From a checkpoint of a small mixture-of-experts model trained on Wikipedia.
Size: 11 layers, width 320, 86.8M parameters.
Experts: 256 experts in each of 6 layers, 8 picks a token, a shared expert of 128 neurons.
Training: a variant of SOAP for the experts, 4136 steps.
Below are experts of layer 6 (counted from 0) of a mixture-of-experts language model. Rows are named router (the router's row for the expert), gate (a neuron's input weights, with its number), up (a neuron's input weights, with its number) and show model dimensions 80-119. Each number is 128 + 24 x the weight over its row's rms, rounded and kept within 0 to 255. Numbers have three digits each.
Before each expert's rows: a language model's description of what the expert responds to. This comes from a sample of Wikipedia text that the model never trained on.

# expert 1
Field names and values in infoboxes, taxoboxes and catalog lists, e.g. Coordinates, Species, OCLC, Born, Genre.
router:095139141126134097108092123113151088159147105104117131177122138111156171155081138111150119112088144104136126114132116110
gate0:126096150090106117132110083132123097119128155133126149098103102127126139139131090076162083137106097110164151092078137168
up0:109085107142191136124142115115155097146133150140078143119147166144148124132174143109095161160136148098106113125151133115
gate1:100190130174157070159125130138162118133163139140151130130125152107130092132083105137134124157080174173117125072139163143
up1:136106114077110189111103133120097152108126123129102116124111136138100140103187150140127132125160090104127110207113099122
gate2:111090138114135129131113128114144115126142101157079136130094146085161156133096080120139113159139124129110168122089125098
up2:129164081117164122117106173134126096137117063151121140137118124101139124129115143122172149131129125143161176116119093155
gate3:116096173132077116113139157132103126152129115133154133082133143135133076127093106130125109123116111145150118106095107100
up3:118119130083094147140128090126154124104133104182099146125111129143164141183129152109145139109083147135121101106106138118
gate4:103120136110124079130096124139168096110143102094160141154103132103120150137127134124113091107116139092116128119087124155
up4:131155077128148111099121100132119149132145117135173106150110138087196128108114150175207073114141135141127149093130134136
gate5:106140157129097143126059125146123115134148130128105146125105102132157130130121136106140113109060200159112131116122118123
up5:126129081167106125106104118102182108111145126107125106148176119146148090112134124133139122110166123169161146144075132149
gate6:149112134129098144124107139134134115160164103145121087142116093115123135110139136131125127135077158117148116117145140085
up6:116118122137091152109095151152117087128163070131083123128130099092129178126109136117121116124087151128124112105153125105
gate7:101121122161153161173188127119128117127166165153092144142120127140160143152154117139158136155149128146088167102170134134
up7:103151147137172160099129140134086079139083165109147123151141152149108154161137113138157123144130142154097128145149142126
gate8:113114098109068185127146127136136151117126127141073165123147115111138122119077120117078141156147128167125128101109085106
up8:087161109154057114139127172134158176117106105147154152121141101123136117132140101160130161089144138088119096122134115126
gate9:139095177131121104150099107127091104118184096167135162126121128123142128139100112121132165119097137138157153104097095137
up9:100132177099148078132115106124113110149108096133119171134162128132096112141152158105121192102095154156139118103108097129
gate10:152145132139118108145116112124158107126052096154131156179113151158124130142133100183123107099113058066133074127084088097
up10:151121108152115116144146104131178129139164160121168175103102125128136105130120127101162142108086139134080116149114152172
gate11:085090132093151125133160044121113136101138112182098096113116139151116161141126103097135115115141110081128144128142098116
up11:088094134081134107165173079126098150138146125184138161099128144148137151129144122109107138131094101074144127124144109167
gate12:103124138109143106149135127114148112145145138148110174143149119133148141146128157120100142136095145135093125149147153109
up12:083156112093131128110148127113139105142178172132102131129139120088144181134162113126130122144123122145108095135149115143
gate13:148136124135148140127142120117124079129149143132144109151118149121116123133075120109154139134117174126123142138137147132
up13:143097135120127139117138125159098073119158172125109169152117125076127137151120139108123149133147137126122126120158094091
gate14:156126137122134103141120151123111126162133083119159146136104131193122150154175140096141117147131106111111130156098150152
up14:124132089110115150144134119130123149095126149147103147133122112066112142113105125164068117121147139117141092118160134138
gate15:111145083130141116137096139122149098145119126130142118155086144138126191133108126122145155120133147153112058128120132172
up15:104154088116143161123091134117156160154132112124113144170097117148138115121136122117145127120138171124163110092140140144
gate16:125131130150097159145094106109147124165151103133087117150118136132133171097084142117103125162120120138144122135111120110
up16:146101079115119122125114107153126111130153100144153143100119146145160120144147110094158126132162097122131122227134115136
gate17:116121121100105151123109086123132129122102120126103143150122161132090155135135152129127094089148131150163118142111107114
up17:115124150104162139127118091124100098140119141121104169151122125130114157165133144084122092094116158125172106121141112094
gate18:115171098121139107116149077114174141133126152138098133154117119126135150152110150111144109137133129090119126106148139163
up18:117139152148128088125119102156118103115098106138142136099109146120098144119144124140127117117138093128143097108096098141
gate19:120155133127150075155122106108114138160122105120158148108153118127180149179109122134167131111100149122132136099137123121
up19:126158112119111112157093110106120093175140124098129119151134124107206134150125138156140093136119160106140130085131141133
gate20:154149111128110096077116120101114125117132107096120136076128122131114125128147103097113141147087160110129092121148158114
up20:125110140152141151119143119136122112144167140139114167150108146136096155103108107116069118153150129182099132129134138151
gate21:113129091115127055115157140131127131150139104146102080169176132129133165130080146098097118115093130155158126102146148084
up21:095141129123111095090110135121122130151124115150093111130190138136160126149123102084114152115149107112182129124154175099
gate22:114154142143080109143113123134125115145093151080119158155111125132118173121152144127125085153097133109110111105101154116
up22:142155133128109117140170102130118118119084111156123130160149130107129112121138083126123117081113124129139129129132122143
gate23:127110145113122118061107067107105151134125159136134155163101137145183113144153118141137084166129153143141129138135146113
up23:140089116116136134130182157127180106101112123128126151133141132159089124131101136038145134121116098143131150124121096154
gate24:121127142176134090096110086101139151159134135117119082159116157135153144167137123113152158092147115100135136125129104131
up24:169145139135151139143096143138132169119089128095136130085137146099084130112108171158107077136116173129148128124140142163
gate25:116160101088089090153116120116125135156118135122158147124128148101113134114128159148142125104116046105118133154136133149
up25:148141102130130159157122147164132140113117111134126143122109136141080122117129093146116156134132117148086119108134164150
gate26:115111131130107080126111136097085119147211122120129121144122091141169127129166095118129126139119142142130103124138139141
up26:106141149117100135126112089139155111122140104124170103152141120115116148161164205080149102128103089116105126110099101128
gate27:076169143095136181127118135116101055134146172089150134112125136141153122122120172118115145112139162123101126116133103125
up27:155052156169135107107127108141127123144129089127076132134148141142135117106162073049096146146127144129128125098128156133
gate28:116144097149152121149110125101154136144122087108092100144106140155099150161115179105141135113103102096116185127105085088
up28:167081130159135129133160149120157077102113167145124094198096128149187140108097087108057092110117155107120097085116123125
gate29:129125156075151102106087154118147149161136114144143095164120109113128093153081144095126131141114116086099145128126114120
up29:115116124126132154138099126128102153090073092117143148084137150164087126091147139145117125085145149105145137115145169142
gate30:154148110123152089126127123135108110146134104083120189152081151140154100155135142109116113137140150128159126123127129088
up30:171174152101165111145120112119122138134106136141157089114135129115122094144094089153142147116169125101052148165149119127
gate31:100127116150144095132130125144145175151129142082109149190128138079114118152136135111099140110135100114108143126125136125
up31:080128102134144134111149114136144127107158168143111113200138127110164144136132098108121115135132119128099142106113120121
gate32:132124144097107132105054132107154147160103160080092144148169128146161105140088117130110112096124130112117139079104130083
up32:118095143108160114089114123104127139155091159156078107147158121117135080153066105167130105086102176116091139073121123101
gate33:156140091119143120116159095096119095146164096136094117144089153173125123138172069152119141149156126133131119091127146151
up33:108132155109134116124114097102173092104140139103147131118110163131147138134118133168138154122175132077131127122131108155
gate34:135108082138154122107133150123097153126142195111162116173133117077135140134158115113123126127127112115116104106142142132
up34:153148104164131113101101114128135156132141122115160123126138115106142102128114162163097113120130146125158119126169127148
gate35:156163124121148109130127100111139139123143126095136150170160124094133116160095115079183140102105108105108147134133139166
up35:106172127071124163160094169130127104082067073118108113112131142113074152083177104131101115084128084106110125109182116137
gate36:116121135112133114196094095100147114116103118117132147174151143142155124106093113151109110115145113163177135126164163142
up36:136106132139131110153080122133136101107122098094151140156135146107131122130105102150135113093145120153149161119142150090
gate37:167160198152133132072103168115116095165131161128124148149106120128119142147112139113150128125129134136117172146144138119
up37:114164155125160128122153121118141114149091161115171129143119130162093141154134136122123152154129114125146115128146136141
gate38:111171112175164179126115125131123089141113120149108151136089150133085172114126133137117129129095152135168121147131133126
up38:117133147131143158152164129118140142187107134137111166137145137104128173122119137110121126126110095148143105087131120154
gate39:125140145124124123096079138135119112190133104108125156127109143138172110137166128122100081149104117083078103131089150139
up39:136165120124154122157126098125151149087138143117092109099087131070090122109156132170105143114151127162157131141122163126
gate40:108154138161131137108093164128157110140137141135131169098137131166142149157096153138110176154150079100125103135159146121
up40:126187138151089145111150133136110110120121111114103153145140125170144101116111144105142070086118153120108151141090150131
gate41:137134172155134097117156147112168146106162161147159140141122148124123102163075132115115159110105176127134178092146115106
up41:142169086112173142153129136148117089158103111128130096125131120122110133116143126105145147165136125131135119171131118148
gate42:127138121182094063108145142141104120152168137128092162113113126150123117137083088161115156143136115170125159133156160114
up42:118152131145104106134111135148136106109123137132091192108112106141126128146091117160165154092164106144159149142117170095
gate43:131127132139128106145175131099150119152164138104146145135109097138107087160082147129153126123114124117117149147094142163
up43:150115115123114181083078139124093144104104089169131100116143152155136134097165123113080092139137117143109114149144121144
gate44:130123132124106132108118179114082088120121106121155100139145135121148171159143108142110119141085132093120117123083135135
up44:127125123141153118169127168138125165154148152123140157100126088144071133105172140152131137171137124075123112143099116113
gate45:143108129091134105128108068106111136157152127112101105142116129125090162132101152116156163149096146142141162126127131179
up45:112130110169129118094129090117091118111086115123142134125112147136110114110170140155109109147125074101106154144167122124
gate46:104128129087156135136133113128141096139149084145127132131090132123124139107109134146126112154140074111128087083082138136
up46:104136146114172159116104085136125147166162104136141142144139120092119193123129147138171149106121113136110090110116101131
gate47:124154147139156161128120135112135117117089179099091118155097132160160120133128112113135092129168149148151128119147165168
up47:146141121138115119128185125147146137139131100135162121151199132149100121116109169146103171119165110161114091105149128153

# expert 60
Pieces in music chart and discography tables, such as Billboard, Albums, Hip-H-op, Rhy-th-mic, Records, and the pipes between cells.
router:084103129106123123141120131101124115124146118098116150137113172124133191149105138085122098134158124113106114128122074094
gate0:094096142115143117119136141130095157111168118144134129151107124118152140150112156112127113119109165099118131169101138090
up0:099147158137148134081153150148128123085120102127057143143124116171153117114080169119094119129093150164130125109117142115
gate1:112120165123204128091146142084126087160120166082114149137111134160165111139147138136111145157131146129102126127105109110
up1:128135127095126116113114157134141126147137147123108180096141121140092151114153101123129141144159120132069138159101140104
gate2:096117105113111129125156106106100134135130125138145150120116138148160161129149135081150132151124153091109089142125104126
up2:145120134156108122149152154143166157092091130133139136093096116094118090109060106107101133113140125089131145104130149155
gate3:131140141086145122070126147117118081118141117149128132133095131127137129117125134125100142107104162142174110154118141147
up3:153138138178120140099149148115080131105102128133133105131169125147089128110157157128139171149133117123109123160128121144
gate4:078103101101129105147121090127145121115140150137136148138104131117141112108166147138137140076169141155117139169125121115
up4:131094113110148116101168141121146123138098113122128099137155128132150126134123129124144137116158127121126132089097112096
gate5:134139105145065101086119107128147159095151152100102160120090154140153138106139132121142154139163112133122163115131113110
up5:107127138107122129120182137122152097131141140130132100146125163137130126160083119123166128131139128144101145096153157134
gate6:113113147062145130108138118123099126181118132111144174177116162144152155161124093108127134128116142104095151172140149104
up6:093116145153148108174151080148112135103138118103124172140141110139130122103148148145087124115124196136144113125099144127
gate7:140079145118155125094130142108146133115140105072131139136103137138142144130105152097127130145099101066097101128174129095
up7:128090181084164148119142115143160092091116100101144138111146139112144160107111122100162110118125171126059121163115151113
gate8:133117128093154089147128162135122125126100097097117119141137102136137174171103146118151147155133108041156117141129128118
up8:107163136115089139144156155161123102106125094095082080155085107164118150160136134105122160158147147108152143093160092130
gate9:089113123108180192166124108067133120130158148126145130136150174094115146162125102112162123123125145127147100143117140144
up9:153139107131077101088108137171148128112117109157106122146094101155164075129154151147125138139134112107108140143140121103
gate10:140145128084124118109153132120132159149133113149094128166084105143126101126096110107114156099157090075104111089150153127
up10:128129174112110114134182127113104157139143157157113158124116123153149148121117107117127128135133112108103141079101124124
gate11:063089134142187147120123147120135112171156128121179118156154155135140110148125126098152117127154103075104150123168149082
up11:166111179134099124128156079157156186094134100127104121107095093098110148092141133161096151178115151176127161078120128101
gate12:101107125181115079139080107118172181104150120112110094089114126101098114165090141080126117130134133122128136072107094138
up12:155134117165113089142101144097142151150111123103121094117148104130095128148124152105126120134125101163141138117109096149
gate13:140154148067113126135160150109104141136132140161108162149129136113141148140114167085130084145151127165084175163138151145
up13:109129129094118096105130105127148132134159123110130120082134151070158166105135093150114118140135179109162078107089098158
gate14:117069144129122166100075111135135109188136102093089170175125116151119115124126127149153144092126110115105158097130109106
up14:126093177090115158095143090169133114131116058089134123151093139126163147093125110130156111076155071114125185136109124143
gate15:112136158154146145109121115145107124109119105090110080104138154147069173120083164170166085117144161116146105099119130094
up15:111123142134126153125115138120176104153144099178092160115132154142172135120151143173133132128135113128182121108108171163
gate16:097125098109126139093087144092142105109114118108131147127128147115103145123145112072151133161142123108102112140098047110
up16:122116106141131124114109129102114113127150123102094161122145152154151134171094092107120139153161131142109118147116093134
gate17:104142127127131109098153133110144122108106115094110118136116114136123127121108145122158114100131091131148106150110105124
up17:103125104138107120131156122103130127155126139092114093119079113130171145114150158109175122149136111134161111130143119131
gate18:136138135146106107139123130097106118145111103105124105165106124150118133132079153103127116131104147132134173081119112086
up18:184147123154141130155139146150104136153152137121088130150141099081113167148100115150105093157142153138152126150143133128
gate19:103135103139129127140115126118103068153150144121110169088107152175146124149096080149086106130087123120105126084108149138
up19:135144150160132113137140108129160167135110122142149098147150101099106081162152162145140147146141144100133130180174121120
gate20:137134117119139147133159164114126175121132106141103138164101130125154166152108158151157104113088134125156136099169164161
up20:151169127152132128102136094111118139164134123122128129126149093123109117137142130104088135138164153121131091135123103089
gate21:125144153146125102083160082113119148130157116122159114177125142125117148168145134094123083159133098118135163128115120112
up21:129135100172134138142152110126100138117089114137127120146155116108149090121132120087135107168098133139113127134096137151
gate22:134153112139168126148151163111171134121114119141104082145122147152133161115147151169131129141087104158148081136130139099
up22:102084096159146120127099099132098131128129136106156151116106122105134151127101099128127110100139129072119137118097101103
gate23:149116121138100115094126109113116118143166117099167138112122117144134141122161109131116139108130160166153123112134092116
up23:167090129130107130194152119122116160094128144118134157138095106122150146128115087167117119142092096073093143117155159149
gate24:093147103107101160113131139125147141178120144108135083135172135123148094167118097122173140108114110106128122140136077116
up24:112172105123145151127148120127102130135116125134158117139132143170134098141132127119142145146158111174124135190145108126
gate25:099135139108136126093118131128160119091106109148170113110107145100115152079136089123135084142157097125151113142075167138
up25:127115112139164121112125130142125118136067106106182076133162158095146169123132138122136126134081094138112137161119113127
gate26:099108141103130122137141114095129145159104144155147138122100146092089106136143136139107151133149128100090104109103157119
up26:119135108146141122132135111145144096077104099091117098109110134148116153124131100127081105113158113159165118127131110126
gate27:114134142120121120135095106103138135132121151099096137128079119095126121153133110063104148119151099113096171158105164099
up27:128165110145108126118093153161107117102121083136106094136135134164109111082154146124126094153096111126147110100117142103
gate28:070111114122119124175080139109111119128149163158150169108133126124143138141164111160102104120100118102141088153135116127
up28:141100105120141109122138088158088154125121123175165105148149115106142142102109124114110118083119111106121172148140132107
gate29:142132115145146131139135140133106142107101105106111125139134150124141175117116123089117117131120144152086155129133083123
up29:165157133104102155125082115133169121127119055132109126122132124141159103112157118159146155177114083105201111104134128096
gate30:142108084159104105128092107117092171117105133132099131098114150151124176135132130134095087166142128159138091181153102117
up30:118122144125124127127117148163124141084118144168136143143121144138147093104145172151049115102170149133137162188177189116
gate31:099156129112183120127158156114140148145148113124105146162110154133154146165124158070138133147101096082118065121179080168
up31:153131158118119163164111134146143117116106118115112084138137127159107105129120166138115134114137156176154152108114152106
gate32:076117125125148098163138134120112150106118084135138117149123159105174129110144130090149108114122110169123130134145083120
up32:144105156131125147176135125151121129133083145072128082123132122098100123134106135104088114110133159128157117153133178132
gate33:113140070158074168104146102138106122104149149163150129149128157155118160121097109110093115107120080148089126122139083118
up33:158128131142127155128167150125086141105119123075134103168131121123163163136146105121071139130138118128116144180149108108
gate34:128113143068140090164120118124099120124164162127149167112114125124150152118118156105115135113155114107066131088106118151
up34:118116118134149176113109134130127154147122114103112099164132142144145131127151172113143123174111101129113118095122141171
gate35:122141137161150092110133107101131158104123111132117128132132129139126132138122140074128103140167097154169113150141116108
up35:103155131163091090158141148117162129143110122152108136118127137110090114113160092118165105096149081087112126128109140093
gate36:109128129105120117107151153107090125117116140162154120138154168108134155143087154082125083180151083112137142120152079142
up36:165171116100143145184086170147144130125146146102092130136114113086122080143187117163138163107134150091149144104121164158
gate37:137112153125170092114100135149183162172103109072126116104083170118131127164162131133166121158119118168162086137110059092
up37:143123144142156098073126153140158136124107151095106157105131154154108159151133133150098150153111083112128107134123116124
gate38:125119115120126123129144149109138126123106085124095089113121151122164093113130146119170134156100134108168120067110146113
up38:138115132118112125147134141089129154147120136073146136121124151182110129116177129132133155153108122130098120124111119108
gate39:102115140136130180109096155075135074117134158105153154145091123148128124132129084083100079150133108117121102113119127091
up39:174113144064126115126157161115136127126177141138134127126162149138138121137142168143167148146146132116145118113119129132
gate40:102111153123151104152143140103125160112093147135140104130121121134143145132088165107141092130149123154112126136091068111
up40:115104069115149105143174116124124210122128139118125113116124121139139140123113167096182107119112161148117095139122073133
gate41:099118089101151176168172107130075119108113118089144135118100142126163136106152150120121105152152105134116132176141142134
up41:136074113110148121177142130132089114101128149086142143094119123123122152112132123113097141155146121121129120157125125133
gate42:096107164132112103116122172134117150142168124120158168133124112137131095162091172089141147160186122096102109113154106165
up42:139127097127086168125113069142128094144068119146081148108154138103133121104145122136125116145103079147120162141138154104
gate43:100156139138112129147141129078097138141149180152139116158107125114137145147145069089148159126136139086103173102121137083
up43:131121081167098079121143154103124123137145137110114129140108159109147121134113165096084145144122145125137121122102141066
gate44:126106144109126148142100127110122137113131112103089153165186125088084130119135158148113114163116130135137092124127088154
up44:124103100102132097148129136107117179106123120126103143129177127085091133134120117150104096141121159133097107118113105115
gate45:099164131123166137140126138126172123118127151126118065110136148110140109136108132091139131118089175107156142147134108162
up45:127128129142100174105137089133125130144114108130122170125144147163125129129113161136132119138128099128138105137115145135
gate46:093090118100133081150143135104080151117127174113154142141128136163113176144119084145103108109160151125102156093112143133
up46:182152122155165186108115120137115115156160074165169107110147100104157093112149091135147120114121120086144119140127139101
gate47:119148088120156141129072114097153121103138138127068106136082143133122130122143111122088123120129092122143163129099120125
up47:183138154140113163152163127124131138143099136113107114127126131114139119137109138134103161171126146103164136108171162160

# expert 25
Prepositions and verb particles after verbs, e.g. into, away, off, to, plus spaces in heights like 6 ft 0 in.
router:069113148107107145145136137117163115139180117133083139167089149084130148140146122093099133104105114152143104109130113101
gate0:106113136092133148144120117130170115138115147109166155160102149167150156135138130159155123123196114134079060134078149095
up0:112116144079112113154162137115157143146133168138171117128152105127100150147136115152167115098153123137104070119088121122
gate1:125126159144086131156094146127128111125139157106069142141135126160134150159140165117141157114106126151119105111095150105
up1:119113130145163133118145105102078106136146173154150150084139151101137186147119117122153110124135150077184169124132140118
gate2:144149080115110153132111149118148151147151161122124160149089141159146139136170153106123111129119108144121148164147163138
up2:114117145134108100142184144155124117132109178116092107135170119146123147124093121113102147124143160112125083135132129127
gate3:107103163143138160153129118128155111127133092180120141153132134105108110165140091113134180105169130118151094122134145137
up3:152120160139072088097135119156123135108111130122124096092089115133111115123097153152080095087131148130128130135115091095
gate4:108090098150164169160094094098134088123158121119137129113137102118168121159160129141150067121103115137136121122106110071
up4:112099097092151119138140109121122113112179119129156184112103104115129149142146099146139083155149159122121112156089099097
gate5:131127115136143116095119163137123119142082174128103111147139114097106144152149123154129133106107167132137144140171172141
up5:131185115172096140150099117116152132126139097134141141105093137158155126102115148119123144134148104127089105185127124122
gate6:102139143158141122127106123153196092106140085132087127120124109114149138152160126079137142166115105119126131130134112107
up6:130110156176102102108092139147119136133118125119125082125116155152115119126123125121103135156145125124142122107105135161
gate7:096122127125129114138124107124163145151153151140107180126106121134149103119128158135168120145149136140151110130121118136
up7:132100124158141082177132116142128156116120176182137148142114107132156081140112089108136135114142146135155139098122163102
gate8:122143124103113110141151177128103139150102125111127147112096126143132129143163109090148124123150150165124052112132113127
up8:124147124131109095153085114138132119091118150095129152120103114119136147134129162145140121106155124117116174188098137166
gate9:129101107067101134105161161132162123148160110123146115111115115130129145142129101119123142136115133111156078093111121169
up9:103078125129109146121128150145168070148154115127154107128133106126110112138127121120103130135107130101132057108116113133
gate10:128136148167147124124152115127167103131157134132091127120117126146091159187123147143087081125125100131145165150134161087
up10:124113206132151124172143129113146168119182104161131107107179129160142149128126133139133104150152084102124143156062112128
gate11:107156128135128123142105134107118145131097153111120148112120160095116176139123102141127106140145152159193072134124154110
up11:176088144152137076099122118152128113137108080134113061151167080155115107171088167119120155132185139125139134124108103167
gate12:079141127114144143120154113058154080151141171136168158109109120125095115158122132083115100120136099134139105110120158144
up12:097053157114168123175093159148137096165105128102124117114111127098139142137148097119134131106122126149121127059115118111
gate13:103114136121093081129102154126140128150131123118117131138159156128101151135168121145145091130139137127135113160123126157
up13:148111108112156092143125140151132104148090121080112170153099122106102118160124091131083158140108117150157144139148078133
gate14:154196132127117114142128114138123151137125153116121138114085147088127108160108120125136119128083104158123122119143142140
up14:117167093112083089122139151131124125139137135117127141097089169088144111161112120098147098092074105133138110130110151135
gate15:154142135130122122096146120104130158102169139086123154148135116115129124113128148118085101108147135149138112091111134111
up15:137126136087128121142116082126164163122154128165176143079112111117125151144124080165155114118111184171124121121147115142
gate16:129085149113136086107127141126162113130141108092119107171087136089133105105151096131139123151135120173131150134151096094
up16:136139109160125151120147146165096111107087155131094133133162119181138180117140187119100126134138105109121159184145136115
gate17:102126132100074098136094101122139087141170124160094124137112122116124132137134155120107116104100131110158143090145120128
up17:162115112099115091130129119093135151148114157084115088128160118095138090132142153126133168145075168124134119131131101142
gate18:084121146120153128101115132113127150117165122135141045177116145093149126165125133125105111113142140128104105103118108109
up18:108132139174086120164089128146112123125095079107120148106131146131109179112141127133101037123120156165136114122144143114
gate19:074118159095119129113141116131118137133138132169148142151147121110160167161154099130104137115099158111131112138107152117
up19:099114189100100148096143105114115114132114116118114143155125116147155147184143139136106172111091136138140097106120157129
gate20:073100140136121099103147141100144085147103090117169137106075128150103081130125117122134120126126101112111114126110116135
up20:098150180171112173115150138149144107143105117094144163125124090150107108139098114107098136172150108097162118150113149169
gate21:125095139129139133143120110107142109121154104116095141126120146102160118109104111126114117123113148133099140126140111117
up21:122116110150126112102105163174130152150101131142103157136125120154107142139120161159112130142080127107143116107144109113
gate22:118164133108098143148114164104143118114139165109124143154141124074142127142126146123147124110093144145088132135121133134
up22:125147184110090158154123135128122106096147185113130168153146127097151112134130128147140121113133120191094115108118144149
gate23:090082165159147146148132152151162168109164134167118122146145146102145125122102168142107133105098117130115130119155123109
up23:105177118147128131115104100103134083142086135114141161112149119157113121102136140097122126151146142107148127147087129149
gate24:110165162082091117100154150123170148115125154104145169101090150104123106128107146130140131113122119145119080140083149119
up24:125154116131124105158138132105165140142125179086148130140146119118131093191132137125118135092119117137160138123145115145
gate25:087134121096144121125142101101104114139141153109105094161101172128102168141152094122124160187081140123103109138104149166
up25:127125126120145112133119168132134174112131138142122132096155093092140134108091115146150128124137145101109142163149169135
gate26:156097116116091104163173106121106166133108140129115118140086149145097106147115174123104127087113147125151101122153143101
up26:142112110143134132148170149118170140172130099137161109154170094129120173140132087135132127085119141114125092143130107150
gate27:134104120084149131126116141107089122148131166124115133145150157181157119141148099065132178084124132164076134100148128096
up27:126124139100145148137094110101154123138062138164139081108129109095123101132083120138154117121089145084132115161101099107
gate28:121151168116167179164122121135167115133148138143124121150088149137120112143110150086128150123143134147120096157144123100
up28:108125165094081084118150115129119105127106123094122124129158123156133132104130158107164143130177140120155156167119171121
gate29:122154157091139103090158134137130162117123085139086151130125147141098144106112082102109143095189099098125128114104112170
up29:099160126130147108092127142145111107115118097163092123094125148168081146114113113109107114117151155123124113141098148158
gate30:080079130104129132098120147144115141178142091151090160142099172103152121152159126091153154113096173118111143081159128107
up30:131090116123141141099122145127158138171195113159093121149093152068115141139159097157124116112089173156122127071155080147
gate31:163126160158101088139125123147160125134132112129096140144145145130146171152127164123133119110119119168139100174136140082
up31:115102133133156155105166093119125143112091142107092125133110155162137106136114123156149130118160142126164135115155145121
gate32:098137098107119110120142121158105109117143159099123126155138141098115162112143117146107139147136114148150127141125135142
up32:099091165098125123103117107127107106121089146087128097140099139126114138119102100118138086112131137115124096143167117131
gate33:121121098079126127146109166120116095122110132136055117121143165083122130164131115084124173120123097124165099127104101106
up33:129135126120116140117160148129125152096130153126099144135137109111131109121110120136151142183169141142109118109180115133
gate34:131154191135123087138156145124110129142134074153082146111109127151116153117167107121111103151108149136193126181120151126
up34:119152158111147085152180144113149121171134123177119140131067123141098115143163113126096110125153146150178078184110115116
gate35:123153116107121114139162095100091161129152090145066122123106135155086182157149158123138136091158125123108132128137104136
up35:109141118147129067151158130165134153121094179136155132107131120142148166107119142104149113138109104127117113172125180121
gate36:109088137122126126163142153105115121149153132105119108123087130109144130152110054089154190118170101100127172111124131077
up36:112153143119099150090139142153135137097100084126131114136126132143075103106164143095122104124120110120147102182113194156
gate37:144122158154122138144144086124112129118135134153141144127138124181111175161108133095132118156095179138117102100127159115
up37:147155101126108129132114126123116101124109157155106163166112105141163125122063130116107151113108151114113167122146097136
gate38:101118148141139100189092103100133171140166137089105137123119131123101105131123142097161154090162134101138138107126116121
up38:123139134126128114095126139161142145088110107141139066152128106116153142141123114120130114145147174081113131129124152139
gate39:106157098122119112148090147143107128124121126097138118115119129099107130140128112162132087120126126132122116113108135155
up39:171122159124140139128112110129105144099146125138104156152124128112155098126176136099119151147119120143140131096137200136
gate40:122142134143116094135123149144176113115172128114166110138096119122131096126128113151146117148133119131139118102117105120
up40:132132134171104118148080154107108093153108116134123101161111126157124107139143131149177127105112105119119140132126118164
gate41:135126114136104141118131103113118123141160111146116144109111127101123124114111129102088154101158117115181109132183150139
up41:109159117087125160118146113109103147133138125199169152120099101129114131132099137081118141083139137087143162121169181127
gate42:113138128136127137146131187089142121136181146144142149158145145088109141146104153141128147181073156193093149146127126139
up42:142139101161075154122149134095153094162142149143165096158116140148135125164129135142142156096102106131156174102146151135
gate43:121179117114123173168125123119165091119123140156126106130142161140146145143109143133103155120118133096127120107135116136
up43:141071162127144097143156134124092119156110151126118114135127131164125126144117115145144108119131123158130123132147110128
gate44:130150101114117129074171139082140135149133131127127123161072130125113127163142155149124141088099147131155145112122125117
up44:141105090096145156130116180125128098117133140116105158126126146155130193140149137181140118107128186128139169124158126140
gate45:076133127091125145126092116132159129150138090175076166138095131165112154132148115140120158104135104133113119123156138095
up45:108106151063162099140128162143123136133141164093082138139118126117113134115160118136104139134159157169166133175136123135
gate46:084126105114094082153128120119140146120133098090099175156147142124120135128140181163108158169127092090129123120108087136
up46:159160139136153209113102125128138095119121123138125112089138084136137114137100127101114078095147117142160114137126167161
gate47:103100107118116118144099089120104152138143169115082158121138168133179166129141143108125164118161141127118130103141152110
up47:116131109149134107102104091153120102109116072142182116123122105181139125134144139144107088147117125091095164112111142110